Weights of a small mixture-of-experts language model, trained from scratch on English Wikipedia: 6495 steps.
Below are experts of layer 3 (counted from 0) of a mixture-of-experts language model. Rows are named router (the router's row for the expert), gate (a neuron's input weights, with its number), up (a neuron's input weights, with its number) and show model dimensions 320-383. Each number is 128 + 32 x the weight over its row's rms, rounded and kept within 0 to 255. Numbers have three digits each.
Before each expert's rows: "mostly gets" lists some tokens that are sent to it at least half of the time; "comes after" lists some tokens at least twice as common just before its tokens as in all text. This comes from a sample of Wikipedia text that the model never trained on. Tokens count by the router's weight.

# expert 4
mostly gets: "born", "See", " However", " Species", "Scientific", " Length"
comes after: ".", ",", ".\n\n", "-", "==", "\n\n"
router:129140181128166139133147151071101146128159167152149125138142115145098095117147133127178147219131138143076070123101176084081143153139088135142125078079157100121108150143119119125113149139121189
gate12:139071171156151109175118109074120166108172128132160135133220120130115153160113122191106149136131130163131132119125150114127096156101122088140157172155079118210179134135114119089105153099122159
up12:164160120132066150124130074099123096072158149090175163142080103115111110140160118098085090156071072105169139175122116132174139070085082144117090171076158103147150093071159168159133149187110136
gate13:085130126102135149161106084123068165095177085141168147071131129182148108134109128161165165176112137150144098154167150111137126147135085190100068127146140145199131138119194171138170138146086137
up13:115127087152090111077155185079171138140113132162068118083168138047146106113150157067089107105143118109177110115110152160161144097100150111117168119114165059148147156135111116171164145115115119
gate14:059139140109108110106140156105121135183188102152133131169110151185147069118145153150141152103202110150129115104151136116132116159141038104120135131134155103196126167114140147177108151178128126
up14:135135103118103145168070107139054058120064095146118127133131091066141163116156113107150092165144102165174165104102133090159097053072133078149145128127149166083134071127137103061114099110115090
gate15:128157092077185166101110115135124130122160178198162112175162114095103110069114123129075052166151113127057180107097106186176119211136104136115155084114085138168131084134136068078176142118127065
up15:113086185128116159207153100120088147113099131111107100097169130158127166143081158151180176117130172136185118101143097155082141114156177175152114146121154116100171077168125089121086142127105174
gate16:097120072080121151124087128078163085101127092108150199173153114157171086160132095179146122157142093141132071168216194106118128116096119083106078116137098140090131129166123160165111136138128163
up16:129152149112127156102147135150108100179136121195100099102152134126134158145105168054139133158111125096149138067080075163068094139128131151112108115118151155148170118101195119159141152159146117
gate17:135127099091061112124077130131105093122100162118145155057172138075070119076138182154182147121036129156152187187137134154131115108201136124149120133128159168123099113155112149171106171154100156
up17:142144159129191126151197148092161157146150128107136187154151135152143104153165109131073127111173106104115074128137136111096167162094116127108134127190119072134161129104187122170111113097092141
gate18:123119126083131128143119134119125140184091187113133103132153156175181144055123106194107111156116156163109040113143106199170152124161052103196161057113123134134111080136101080140152148165122164
up18:154174132118104131095144084101056092154114141110194134161132132141076116103145169170091149162165121120106070101145108181125142091101103148159176119149132131142123130156131097131146111140164112
gate19:146118132140123096123175092142204137104137168096168142142126168135162076125077141091117151122094111108120045215114169140156147133144149169127161104150050107147144098186163130117184117152113116
up19:098107123163139109190123133167138032136060159176077120114116115123139139208123146144180097079085156125162118193117117129099101162187053151110133118123132135137115126061096141157117152131144145
gate20:104089099130141077125112156111133154134116096097124174110129157136134120169086176123133110121139104131107130084149152134103183143091106083159161150134107128090089182163071105150092107076110194
up20:128128121178170097195179128127160064085146152135145119077145159154163157096159091078093113111101179104172124124175126114117111105136171166176120099119122100125161105072165097177144150135129125
gate21:127156125061139139126095122137084148139140122114094145109103136130064148128096129095170139148075127185142113120091131098128121098161091107127139109138107114128137144102138124143089081125173138
up21:168168122077164146110139133110097153162147171144106171127059123113054147097119145119135143076056189149126135115041149115137124160160087129088183113130171105116133110078097100160124130130152127
gate22:149131132161139128126067113095170131114182099111122062109107133193093170099142084140128127096108185116149112101112130109127139169169165107123165146122108136161151103087166115092104129133185110
up22:117203098111096102115134098159112110137099130144101148176148147094111117148115176078057162119148178082113207136169084169138116114098125138104054176079111121073151103148090149132154079122116161
gate23:189158130110111107126073148117136126105121116119153085137163182173106189158063097134104128087077149128085154165159099125067112125072160115118180137190116063211165160144102142081070169162138069
up23:192139097115138157122146144120050113153099095131123104120164101116134136160034093133151075119094150074114153093183141144113118088093084062138149127094101182111180132111133085134121121139135157
gate24:151146122108169077161129112105183070114186148143082107140113124154108100129138133136118087141097118119141075181142137116147168141209113154109083090140121114124128161096136157111137158186156152
up24:132164133128100096084115085120119161122111209088155125107179159097179147226158163099115058139121168053131115109183169129067037071101105121129090154133135175116106142096092183136150124154106119
gate25:123150121163097063149162140119104130137110070152106124071124140183172103169083173111137128157065118075211134122175156128143139131073052133152144069133094153170136138149119118176074146151123106
up25:106100161114165120151103155150137162112094165122104136145084201141160098133095141161161128134144203149126102081114111122129073060218158163133126187187105178139152118097156165110147144113117147
gate26:127103058122110136133143149105110097111192104145137102123148159105083128129132160124097096175136136052150157111114092212122093143136119148096196149154104168140168118084125137104083148157106120
up26:150124188139112113130115144131140117115110110096149148082108137056086106102102117146177121124101078168126125086110097049135144120069094120167082215067158139178121163140160147095116109145147139
gate27:124158121114113145096124077169084135148113094082143118167184131137151193114108118167144167139182084090084130155114144151174155147111055072128096180084129113095115061142158120097082145136156046
up27:130062153054110131144115103136039156121191186178087110094174169164119148152185119107177121119128149123169140155139111142096116116124133134102119105150150090130078116149182153092156151128133099
gate28:106122111134194120081118179088038121134156108090137139179108101199106132128103100096152107100107125130145138143151143100091088153147109118152142138071086186177087181111109116131195158125046137
up28:153112151144131149118151109132144122106173179109145143171115098198094122173115111100156148176146157138109076130077146143133115136164130102129148133121078063180118123117151117076180187143154126
gate29:130102150145147100164151149139166118096098113111161123189116125158111120093075130154141176161117114124110148122184119081148083182149102182135125066135126118108171157134131169164134173086132132
up29:104091097164106179122083147113174123105090102162114186150081073044151113197141136148078177052124137131171124126078130143128093118060137170128139089181156120115181122111148171130131109097118056
gate30:173097125169058147135106058139136110167127082072189157132133097092151075113162144181127144178101038087081095127064150165120062088160131206128107170109142127137123118129135153148154097112071141
up30:145117171150103131183098138116138059092122123192119136069099090139101142128125123122131093168107143158129165100141104052163118134094106104146190143200141120161155140168147083104180143138172119
gate31:162149121074112117089141093101116174148168155195117107171135181101098176134099121128094134163076100132097138149117091078128066134228103152143078111119118150144134118159104106097114185134148128
up31:167150097137135177135096112131096133145143134136152179117109108166108086109143117177116170106107100129141065152096105159212098157085143185099122116110154133154147133095088158130174116115146142
gate32:111143140089099104097070080103144087183141124116115167115130145195187118097162111110122051181127120080115152104164177157145098118178135132128146088143136128152179181091177092131189040140066104
up32:148152120143194108097157188106138079167123178110095183198183095162059142192147119062111143087059111120121136098090101141149189172120175148165139148128118101146132120152148090171095154120078136
gate33:102137153137091128151135150109129117151148182105162126094140115141199135085124096160121096143117163147094136105096149190110137139131096128086177170161128067131133152144103060088168151139160205
up33:157200064093147070111095108059075103147184118152121127161112152141116118104144125084065149161089111150164118203117145130184113137127151119145114166111159094123120127171097115115170113082064115
gate34:108115118148153084106113119125181154132223110174081156087116130113064157114114137151147132169106130164097143152157105125129170079153131116156151073131089080120140073134110093101100163137159145
up34:134158183063105107095162146175102136155106129071106129134136106156119128167093142113061079087148134130145115099086095111126115143112145080093115166161113093109099167145202176114190140168112115
gate35:153083146111099119119072147126129104105128123124110129106080149115152170145129154136118185158062112121183166121115128151137155113128109095153096127095140121131078126108118180227102117162102182
up35:152175121165103141140125050097196145178089112124155171203156152162092121127086134119108083087156140082120083170126104158156092163104157168107125135154129106132178078149170164145118047106162067
gate36:130098180144081126083094130031130091158163077076171177165157099041107078134129141161111157158122114126166114135167166125142157088094151146072151121117109135170130168196164169144183124100054136
up36:144094125116156128138119088144105146116090131110072129101115145124153172158169145190120112141124107153129195073158138155151100149065145130203211126059159135132217143098079156092158133129148125
gate37:070107199078193094151133199095150089174098131153127128115174088166110126126100122131199131132145129115157118124111145109120144133157059133127138052079156130131080139092129091132097146167117120
up37:188142115050102149106122117085157131107161163161152160155124127147052162135143155163111138096111165120112096114106130114115192097170155152152142112103128112160086126117174129180126162133226165
gate38:074174149134093120063107153117139128135124164075100105094163154136112087126083156160177136167089112118086111100105118118123114087159105167149161120102139124096078129138087101144120162119148127
up38:072095101136029138103083160133172127128081109131112139156109092172154152158062143153157127117094127139075135187105113142160086132162133182127062123133136176100143128088120122173124193142169151
gate39:156160144123123111145115118094170134196154200155080106114166133174129148119102079127083084124107194117146101133108114154105158142175130137172091128074138111146090128079133102071201137162087141
up39:179180139151144151171119164054123117194123145126124121121127121172145170102146129102177114143171162105129113102107155166084098096070119122178197187092138099135132123048131103143165123125126119
gate40:129159058141129177083128124114214216123137097117077183099142122111125136143170143118097086113089181140111131211104139194106089103131158151115095100196101115129096140108132129135161136123112088
up40:124102088126108099186088122127140142117157103088119145107091112103152043107073147104169094096092170129127152154129109127120131105122157180092163178156183133147171125133138142124143119184119134
gate41:132130127092131123057086077099118184166160109136130078191138061115142199095139082189062162157061193143068156130129110151132140118120088135095141166135113065136068064148143069142119135096088129
up41:098142134102114184188214155145110105113136093093165156148150134171142074168114196086135105151133079093166078127180148114164143110093119137130088103164178125147131157081134180135156111139150091
gate42:183160112122103152123141089141108108115180114185186140122115059101084155117123093109123150115117091131131172139133189148148094134114138172108136110139092159118117171106115126100149076135094184
up42:152131202132098143130108175116071099051170189061127098132123149119092103106158162123138153103142107091103142157096159139141146070082109120098117104139110139074085094071109100139077136172122181
gate43:134173182121165097120074105108161099198148117106124116111155109157137101110133125159130068127136211124157081152125094139086162130114107138106097080120117097140099111123134154177160092114119109
up43:126203171099130122105075082134133117103091128124130117120088119122103100089148094119096140139142166116177124148074100144167126114130160158131134165147110112094095082057105178108158158149162106
gate44:160102141076160168104117051119109152112171174138138180138135128088119123131083103116132119143122148131146146164101133130189101140191151117136110128116106132167094150082159151138154117137115175
up44:092132170141110122159107079100091096103169120139159162132153191083144105155079147078155101150156138044157207130108141126127105107104177125151092127167080154166076138143181108170165126129140159
gate45:096162135151139068109115116086061107109117124074124167162068159123120105181105134097119135126049169136156092140127119094148149113171122133093192106156173166076062164080092116177141106100143139
up45:130113136129143119170156163130129130141093148169129153175158130127143114103120218117131118105127162094147083108079133132120088139105104086130138131084099131113185069120132108087113091155126115
gate46:116101128083126141122149152068152166171145162196138152125131122185141134143121131173177110167116144214044069163094076127139149136167123124117087163151180119086139166147127115125109174126127144
up46:101165072180090131113127061152076167168048050130134133124108050062156119158150168103124114075119122106148111136152101189129079116123129173052155140163127083104133095133126104133155089119126086
gate47:124060165161138110127139092110135129135205152104107197107171141173088127137110173133076177142056072123083146186120135105132153120084136086159145141132126069114100211167099125122106095166136182
up47:135140169151123091135152106151170153161094097087142125159124125100128107076069173084128070172083096121098133067100143132100103134136078099141153100152097086181112151108134100102104138115106109
gate48:088081104165133152106113140152201130149072075134083153121103122123177124209097109100111146046173127149121123137190097162136109179137135167195159098130117111128180143108129144182126166110077110
up48:118163130148076174103183117174130167113122110079094159159153112068188160113164109127164069180067100122126093181123107111120149140128125113092095110160111140138099097153132150143151054139152145
gate49:121171115151164101116119089090107142086121160140162159143139111174049136089185120095100175108093105143138084142116125104133121154129108170088124170138151118132196158114098136133143134123104110
up49:140183154130193073126129123146113143135107077145157073171174127138132142082197149143091108166080136118107110162085175065140083125147086127112134145085124055136206107124173081142151133084121165
gate50:141139158124120162101140107129084151138131106083135066114165115086199088104146064161104123139150109123107131072111119087070115146124094139114114151147096089144157093151120094149131111156157117
up50:114139078089124106151161096060134071124093105143167135173156135136118131093134142129112141103111152130163110145134100149155130155098118125113101170123160100119122131124123091154084137170108115
gate51:095104170119150162147086106148142134115136183153127185173171156146141128133108124138136085167113182129122112078042126133118081132135191072145133127099090127124165153142233074177159100125117175
up51:100107156130084189121116134102132103156143099144168131168165161097147116074156148157156143124188111144183101157145122175171091129075137069160112189095091166162083165138171118152124105153045142
gate52:119140111106114122132093176088108134103118133160085154153125153130181130101102126169126109137146161116135149175139121136121111102144069200166056156112127123094163143087143121095100107158137087
up52:102159106081126086131119125118216152183124147050143109124084146097112144138149125140156135134149119177122138044118110084139151156126132076121101114189112167134065099174193078186084116102150142
gate53:086176182139164106162094151081202127157139179177115116153133126113103170165126138130145144125169098115115181137170123123141132131105088149123125120180092148151132161109151076218079093101113174
up53:094097156089149089085197161099160153176062140112106105121127094117141127147141146135086078121129110137158164117149119150138104209066090128072114110092108144143023096109148079148116074137115094
gate54:129121184138062098134107101131128154141164129155137150114120131144098135121172163108139147103147064173095108115140084131128154158128066155135161110161053075255076140124111104138118106146107114
up54:133132109072148122149133104096133109122125143096123108073188135178082226142133088104120138150123122121105179111180119093152117124053147134114130176080161168085163090106102069079118159104147065
gate55:182068134134141116156122099074110124105146131167107165181156107085179123127143129177049155144089175100101100107125145134085164147129070105108167151138103120165172098141160102117087115096066139
up55:139126132161106137168135144157145160106101113123116149086113178112081146121096184128173072149131070084164204076142096116125080066128114146133083133133159146103085153114101124188121112171107121
gate56:099096139116140127176100162033132126123162108108151136144180111113142101167116152153182146082116126122156071117129083147150105124138064130119090171084139144153091122112171175119124119162126141
up56:125119120128099149132175152212152119145092145138090088032161201154140163128070143112071123102107112099115154118116141147128081116048106131098161089097174160114163151124134132133130123213165060
gate57:121111130055135126095141101121089081107123155165133179111076124098204143112131162079137107126162139136125144137122110131137105178168088144148128081091089113096111137158100131094173105086142172
up57:140145120109099141130090097118089164174156121094162133179113106158130124123152120108085083142097054145123103103144147138089137161101121104067112169211129093128063088126104123164128147113102150
gate58:127088139136142028144077114121128161136190190082109055099151180092146111141134166150107180151136152041144165144114117119096148064156163118155163107125068164177118113100113126094141126125126124
up58:173053131201150145113128169150070154154151127120122082126137143105119156082103099230133154118197143158126146132066133123106141090111145122143142175117084123163025083096127114087100132081075119
gate59:167133197159204121161134179122156108174142176170104143158176057160061135157121128123148176100113152148107117168148127159154160095096118110121120148138131085201067158069090132140144155100108142
up59:123088173130130155046134157115107124153150113086091149140117104190200089152080152126141088146131147146197133085140157137140102158130094101124184132118107158145093154166116131104144142154161113
gate60:108108111177116095154098160093146142125144077165135097124100142143126120141117133089116134099162129151142166094108102125116119143159234125147128113178119131123125121092170133133204195134201119
up60:129122120162090153137163177149144150115121111185105147043105135072112173085088117095152090149153060184165090066125122089150159167101135102165090121135116129166098160083097146108064122162167104
gate61:151118169088120142134130142119144119118149142095113152212111091133120155170110115140136135134151105119154083142133155139125162113118097112153130167114121141145058150110185140131097032112130145
up61:147101070153088118122130108129129135126136077073097081080096135097096129146130165165136116111100146125127165174132089074148120100108160137106108149102144088102140069104102136139162141168109123
gate62:155157186152129119098107138065130144137140130173099088164102119180122093102120125135080108143137153134105087157076138169146148105093106150169171133071141130155159169137078134106139106088152161
up62:118129083191129111079144099090088138126136130148137187166099113125130178129144177074090111214140121101119161184090130168113127138065188183142163117104142069117139158138082145152144176073121155
gate63:110134130086084192120085106100129112112143141124150122168122106152108128178158080148110129117139045102160118149182123134114106145115041106136086107103152145119134152139061093090132120125167095
up63:140083134082117114143081109107117133116150101129119124169143082120213115076204121135097181046100114130160155123123146167118166112087066059081091075108102159167131092138125113141123081127064164
gate64:123156177111137130188159138085083071174158138158094118129173107155129176117088134133124120137157041140122178123136152127162127189081146170107151128064169141084129126130138144137133085109157153
up64:141155119107089109178173104089107132128128091112102110085131117178091191150130155118128150165164120103158115107186115153164185124085147129105128139119126116075085134128116169168123034165147117
gate65:103154144135172119125129108088122139204149157130113109160117111153121122149087158111168114144125112132104082130121141108103138062189079147141135100104119137133138158134035191148097148153159140
up65:187117071052151128104149143120151117165096108162081117141139088114159178116120139139123190126105043178096101074151115090116078209174105132107115099030112123116130127131087137128115114151141059
gate66:162121115155126145082132122185113075161145122095147116115074137117100127135135125096125100107133126097075161097116102157157165132178099178188182075123123181141123144137066122085128153159119107
up66:127107141199137110173107145109107160147146109139134108209107092140127145180145094109147125125121166188121092123160163221110157077092109153148204092160111081137107143138097130102118149083168110
gate67:032155149138141086140103167153158090167104154124155141171099151147116109070097140087176135084074165088123096074098096150091140168202106148162161104130130183163089112142113093126119090101109131
up67:106151171172140105111150144147152080204116179085147086152145119140067098077134157079200143121065083092146098154115088072083128138186059146135108104089126157114105142145095062115097134112107133
gate68:089086133108150091103125112087132097121103081156162147087168124121068162110169113188087122145145102148093133113119121201131167211155059110141099127087170099100107093109084101167128117183134169
up68:113096136082173127132145128117152120105097151077140132086161083158100165108165028151082131172126090109090182069114119164102095140149133145091063154083133138155122135117135137211115143142096123
gate69:159120123145116130100106129146140128094133108122194132135186163094130079133081125132082097184128078174081112161141136139143136134122133106100138067106094114120088053176153133169142118114066159
up69:105157148088207176101127050140159100173164106175149073144129125132103157102114082159104092179134081128112209119105136147120087244193094134149050156136123165108092132096122117097134174102131085
gate70:195152117140128048097150157111064121149134195122171180177053171165142152108127166093094116099122159138144150134068101147145163100133117159156128208155050121107110110170146107172159185067129123
up70:126165106158159119141135146085134156117077081153121169196086158109129167069116140077137157095096143169100138086074127169139104136115099105124132150062131079153113105107134137087132151161140142
gate71:118129134156141098097103141113150186138131164120148090101123207162046112098123118158165106136130103134118044147087112148124137132182123102171121120158169146148041120120118137121118139159170043
up71:106116149139099107127148071156117132109153127119142127137120132098103121191148200077136147133101088125140151164143105158096135120098144129142174184147137081136087079138128138135173106129115172
gate72:092124081100163127075134109122130136202158106176026144118106127208143164163160056129085109147099131138132131103194059148181100147151122131073181100162112124099149121121136114103156118114119146
up72:169093111171152193180081157151145137116108079153097115061099097137146167127095139120076132071118168170150157129131167170162102148158175135126148161101124139170133109114098169145120137137142138
gate73:090154199169125087113109092111161130134175148122060133143103131160212129123156154093151133150120150106143069179068120161119193055155105057109197097113139159120138088074114052148099127139193100
up73:113205135081141123159074127129083140131125194143129138125134066139066186120174106133143112103098084112121121154118084130155167085136163047075169147129097105136139127173138138123107173125136120
gate74:082170137174200104165123117095095122133164113115190098156161037162182148128130181144135176123069145155114128138058182163101099117118138128142110135161137080125122143142181125174165140072150128
up74:115110127112125136082161143122158114142143157167175170116129164101118135106120134130138124128131144126127099100100155114126172212156163117094137165140105180123076159115122136113096141138198113
gate75:146156136113162114123157108119162180146183167168098135172111126119115139132155108158142177114131096131127079115112157101113181161145101154145166145120044133132168080125165096176120132157139154
up75:144147119138164057174093093105135179128121091167166131123140154174174114140146096095102102086119162145104105161091134140193090129126114142148122140164098040114148160197136107166116115133049124
gate76:136152100091091113109138159123137098156171071103125147125145113175085111116154146098139150135141127162165055179107128189153165189133098125180068149120143099169090092169138179066146118118072143
up76:112137136166110112073100081147151069121147105094161121154100088129116059130144121135112102138098105115084153182145140129138105150111070172109112097149106079110149158073136203129166119080109049
gate77:145109127123133121111200145151141156184142075078166166178151071096149138186159192117176156154112121174118100111125075112082118135053106061098127115128167070182110071126153114205123103108118121
up77:118097106182121176138156146185181158173116125090106094141208146099158132189121121123147079165133187178156153110167082150120085159124093135132099117153205080133175092094133145164102104155094130
gate78:113115144113081112131125158070144096101121119114133125101122125077123096168118153148100168099158111124181158103130109070121133063124127183090101185149101123154178115137163145137098134159111109
up78:104139144093078119163147164112120085122116074120175149118135145092061073146067173098116114127113100083143139087134079099124169128104105171115152174107115135077168165129169123116105116182104100
gate79:110079129140100120146080141103139154106125080103105062146099179119112134123166120144170124112135146122111117110113117106163136136186093150137140123125142120122131092121142149086100161136169143
up79:135131179168133101091136104090094129103163136126088103164145148155109203128104145061158191200135124108165108132164114111107165127099168092078166155182117146139079111113174130111111114066169150
gate80:129117134136125087172103053134097118149194130136111111117181119075182136134152154123080124097137149081097170150137093150112127154079172074106113120177063142158125164079117114103158081133119085
up80:107137121092146106084128156159157122104104108188130157112093207160063137143127160143138039126149119131178120143103144095133144124226168171135128141096173134129090107204125144123115114169134190
gate81:142122190188129076169116144101140132172095102126100141207144103121115155168159125119136135110124152112134143086101130116104093079113102102140128129140128130164148056143164092206090143226139128
up81:130122105130136145130148077101178138124103078135133114114150179109128170188109055158171123172100136121144114142148105136176133109060210158116122039168089101127119129130078093108093089140111097
gate82:056207108106216113121122123094134185176126163123118142146155119183060139132134087139174093142157092151103120135163158151077196122190076104108081113139143108110164148147123135113085168110151124
up82:150111128069106122077100107082138090191161069121084116129099100097201141171098124148130085159138061136117082109143109092084095091102145138176132128103091125100098147215190122120110096129120084
gate83:121134137135089092099099157143118136103223157117078154096108143095150102101127127067079098136137119124155129148147102189112115122079181162147153141165132187174106180096160193164078104138157151
up83:084103050059160179157086158151115134148101136158118130159104149115109155143136076158139105073154070125165183139136110096168082181139144103076171103130096133093128091161128100159137088089096165
gate84:148138155147131131093165132086130114129121140033088088129116213125113124183187131117127191131186122113119101118113092127140114174142113109122201128167093157188165099099079136190176122143184145
up84:169136138135170084114147183035139149128116136083116137138155133172101111130122089113115045171139120122112050149129142204144090173046100074175129128087151118110164088147134127143145100159106167
gate85:124111119105114127122124061138106112150097185113145122132167146136125154127120152181071111118043113148142125150125129205133108053164108122050118124103100105110147104169089130144102153125123138
up85:127144114122134128108154130130059096126107130097195095112124103095122133098138106201127092126102127173164171139096190149108137116090060122118073142092146120124151097173119109159043142133094153
gate86:154134151121107097087122097084102134105206164135118127130178158084105140101123147107144184096127076133187099161145119125177151105170147199091108093141067078185086114111117109116147107169093122
up86:161111146150113137153122135116106132143048115096121117205185081176139165162114161154067116121165084155118151117115173160073113227066085100151171164099139125164152132117192124107073118163165080
gate87:176101116050122148130145093159154119167119170106122152136026177139139159085125176179125179112167181114121116134118130140127156134154057171183070138143132205134082135125130121109088121111082097
up87:147178125063152064145144102160138061143151134087168147202048129139100129133181148097141154179128124151138102120134119165096164064115197144049145056087139128142144181164141135181154186084072163
gate88:140090153142146128081130123173169188125148177147159151147144128125151129144152094151173132146135089154132124136195131104155080163100082122177140102082140157137075105150153148144161152109149153
up88:117126176152108159091118131170111131135153120109176124091157129166107154139080116115152136141217160209112191113130161138057077118072161106126140178193074080122069112127187138165107124115140153
gate89:152175135121142102195109124100157105112097173113153154164131115146125146185157098113135189068192183123187100187123128168180135133093125072098118166125129118171122125126116131160108099101141099
up89:172098138160146079096195146180150100126089166161142129068090128090135130172123125179126110121161184114150091205115142154160142123124152076163144113110147165140090171144134147091109127121158126
gate90:108078147136087151123140135146126110149176133122094116114119095165159104139139106138185177116132167203196147207102138096097071118118135128045103135140093124147093124175186128128107145086105149
up90:118230129109182082107069106099103116102142079098069195115129124125094136131127138091046138107099046080088114079159130123156157174149151121138185155148189196046139157128092127105154144126119113
gate91:136180105119150153114110131121073132167143151127100079182087094122127132126120094101115214063134160179184057164134095129126139087150183160100133151146101160167090122163114110134073111115074146
up91:162117137078139122123167074139102106159165103151176138156194088145084161098147139110117144138118076168143077095125143134127165116059134140094086165141136081119139151213141174100101201087096104
gate92:161172143148135147176137078080141140179085131120173162148101106099122140113157184116096115098116139096156171150136067220144140133102127074055094099139156108119154113075113189197120068165115084
up92:187126123134143114082122126134100115186149150134131115137050098151107132123090099116133096104124144148144069169102153130035167072124136137147154165068163064152122079191104021143084097139125191
gate93:107139093075156090103099131095153190130163155163079157142130122156166129114147143101137094160139224142061131140108122145146167079174049154091089081118064140147140101131175096184151193107154166
up93:204139177081128103173161116163078116122112180128155147131156137127101105118204184147169095199122202153119062150142137147130099082159092147134084139111093148104141150097127144159123179130142161
gate94:134136136161141166174118139120062115225188119123094137127097093136136162202128187096131139097125149097181060169173186140132153169157128118142147135151108095158095103173148156155096090118110149
up94:117114143145095113124103112183113141082065195100144095181140182127082152090131115158143132193108160162136136137086093099172149098155131147089153145091140127107119091059111063123100123123145117
gate95:122152103106086076147094108077094171135121100174110148117104117103065171169160171063131113131101066156190082157110072108142075142107097102146151191126094063105158097123125115149052137126110127
up95:127098214152169172158106112115140133104115111090170115131145167124198128111132123157159139134074128105122087135144205170153118079153134085134091114120136116144160161136098144105088072131177112
gate96:163131191149111111118153154120146241105108120158145110152106093125100092126128061149147093112138133174103081124152116132045128160203103103152081142196114092123096090168114095087091153139149110
up96:159127153129083117132081115089144190166120111109105081141129132125104178147102111185159128074107146153107125078130151143120143108142110087126117115089138061128178132151124116126067126141064147
gate97:172209082178077075077126135112143164172167129110122103131143091179141134162125106131135135147164124145165128108134099105139175096161166151106113106099118110153081070104129147147118120108136160
up97:120104102157092108078125152115131160091150160148150180098140141141097126079115188197141108113187155161141092133173100093082140155111084132122144105126121139115108112112095096131064088175156118
gate98:182051137149188129193138136103121105168092169134123151178157161117087106149094183096096143069113130108094072121161093102118132133152054135131112106096058115148116086134167098128130166122145127
up98:168116065059178091139119118104129114183019155121125130132123138155110129164028111093158107086063083158118097111123060071104116173158110145146097143174129082107114137142144055103171176071115102
gate99:173091127166157124113066135082067175110139150120173122152148097118172124114171172159103160099107153119132107117067126149142148145106098090107191162079141099200177059107119122132077150166094099
up99:147131147115120142146141163110136065118136132125138181143163111131138134102154213116177146081109202085164121148078087152118177104096090182073127113086114092115145155075154181145148190113099048
gate100:115050091081111152106144110162123125112142051186109121139177169112128164110126092104150142143095144135117124093126081122078106070139126162131063082152147110101082141105111118078170090154085103
up100:089141164121104093201099110125146074122109162150151140082095147108152127122124179166145084077112083125143184120164100096109144055159118124098132139207132183132107121117191144162134125172137164
gate101:100086198149100128060100068151090130118135086125179174114109123144159076098123180184125091095094121155113157170115157128117165154116111170133184117153118088130054159155114080084158141102167177
up101:170144134115099106154136155033116125160109133134131159119145096063080149145134141158096150169145150135141104140135072185100060073059132161114125158103136138109159060088138159180089212116166085
gate102:125154114123138153114105099122091125155191116094079162138177117105135108097109115135082105138135096133129117176150158131180188173110174096117164133143154117124125066122119178183131106090135115
up102:164088155171143094126133095150199155084109100141150161125113063130166113164125141121161148172083138210130114136121192130153081131138099146135147165092176082120133144163139139150119101188140131
gate103:167123120117112127095166111127108188169170097113159136190164108106151112148123169130142083180101080149086116184126113138094136196143071113161143101107125103109122118160097112151119155166102132
up103:203122132138114075156075122193133138078092151083147151109132112164202102120225133128147111141129120193118121132124180135136164033070153110134148137080132150175107179120077099114144095135140133
gate104:093104164118132126151168150097166155180152086120154076184127147098102098114103103133185130063179122144119145116156110181170198127152131112097163122143116179189110124103089115111148158113180101
up104:136150151128123101129177164094141117104151089056169148155190105147084120141093167112174116151122118112107074156141173141155136088164094114125110090098123162152180148150164143121140179138111076
gate105:126161112196138078193108162177146115102156167149111139166117168163106089163152160085089181121101120122136147088119104132137126146136158151121141190242036126155169154064164140182150136167158052
up105:084142086118109110090128149140159129133127154106138124068180181097084104109124136166127122135124107081193073121148097145128103179145122099131132145103224123145129141112078099147110122138121140
gate106:086169137131153084122148112163103156122151125137105123133099123140127053136141080137183111081156134152102085133109124159149183106120152108121136123187114136126114069224153132126148149111123144
up106:111091096125114185102167117136148143099150134127143140109154046124139108141033154117141151136171102165077119193136161162101149145110136141135128106147135121125125130137110167086128130165210141
gate107:066129167102138127125138181069117113150171142169098197148128088119148072158089154091112121092106112115182098131091097177106104144118152167182157103167077115181124145128141114173157122136089162
up107:144111172113115118119146118168085176101114153160097166066147177086127153093052140122184124102113131059105115115114160131086141115178141157189129043111131112108106128160101098181086110155150145
gate108:168095098160166150101138102114159116074116105128164132114086064058124104088068114153118105133093102112093152208115155142141112173128148125152119084167088121127146097147100138119119112153082122
up108:150119141120055089104083131178090121106109092059137177186167139138155101162115146187092124165075111148153142100130100117155144094114119129115126183092192123108165143148155149096108104165180096
gate109:110128164166111137162141122094133114125164133121115138110120109102133146167114099159075120112170131096176128144162163065134144148110169106129188153186066162180095038100164112131130093110142108
up109:166170156101109154124151123146078186174170192114162128108149144132094131123135162159149108085122052140146099078159150115109125107106081052106177181150097095082172100121105123125095146155150071
gate110:157097107103028163146070113114082135173129104106111159098116144168194130166066109163161143117140164125149111138210126125135104109104169148088114161172160177125116097051119195160132080111089069
up110:139159101153119137147130066109119088060203096117111115191139121065123140172106220119117128183189079152152109190086187109161161138103171124114113159090136132126201093155144144098147092144185140
gate111:098123169165091149121097119123138109137149119138104122114136123070158054110138135169107112114150144126116151127116142105113095114121090082201071102146122175143094149186142128200153108155121143
up111:112146107172158128150115151147092094151172101171136127097091183158168116140093159101114117124143139092148110144148101145088101148107162178129059071135098125131098176116149110174130063128068167
gate112:159115142175102133105123109102191094098092124085139118174078101091161096112155111151077142113120136123068195168161098147201085101164087067067112161124126073084223130122136146129118127144156097
up112:134106132117158150187141068155101158151142173153138129136117144169070197112133123185147159117148094154147082154129140132105133181135185143112159157092121131138153079102131087185111121179150132
gate113:153130101169122109135125152161055175119115124184115118138094141156086147091141101125142093152101167134170095129163076083066111122102139129132079091131131108162090095103101120111080071110133100
up113:134175128137062184102171098214120108099147141153138093143162178136120130097119100124149169083155153098141109168206103133153149120184158139104101125172114097116070150087094135131163078104068107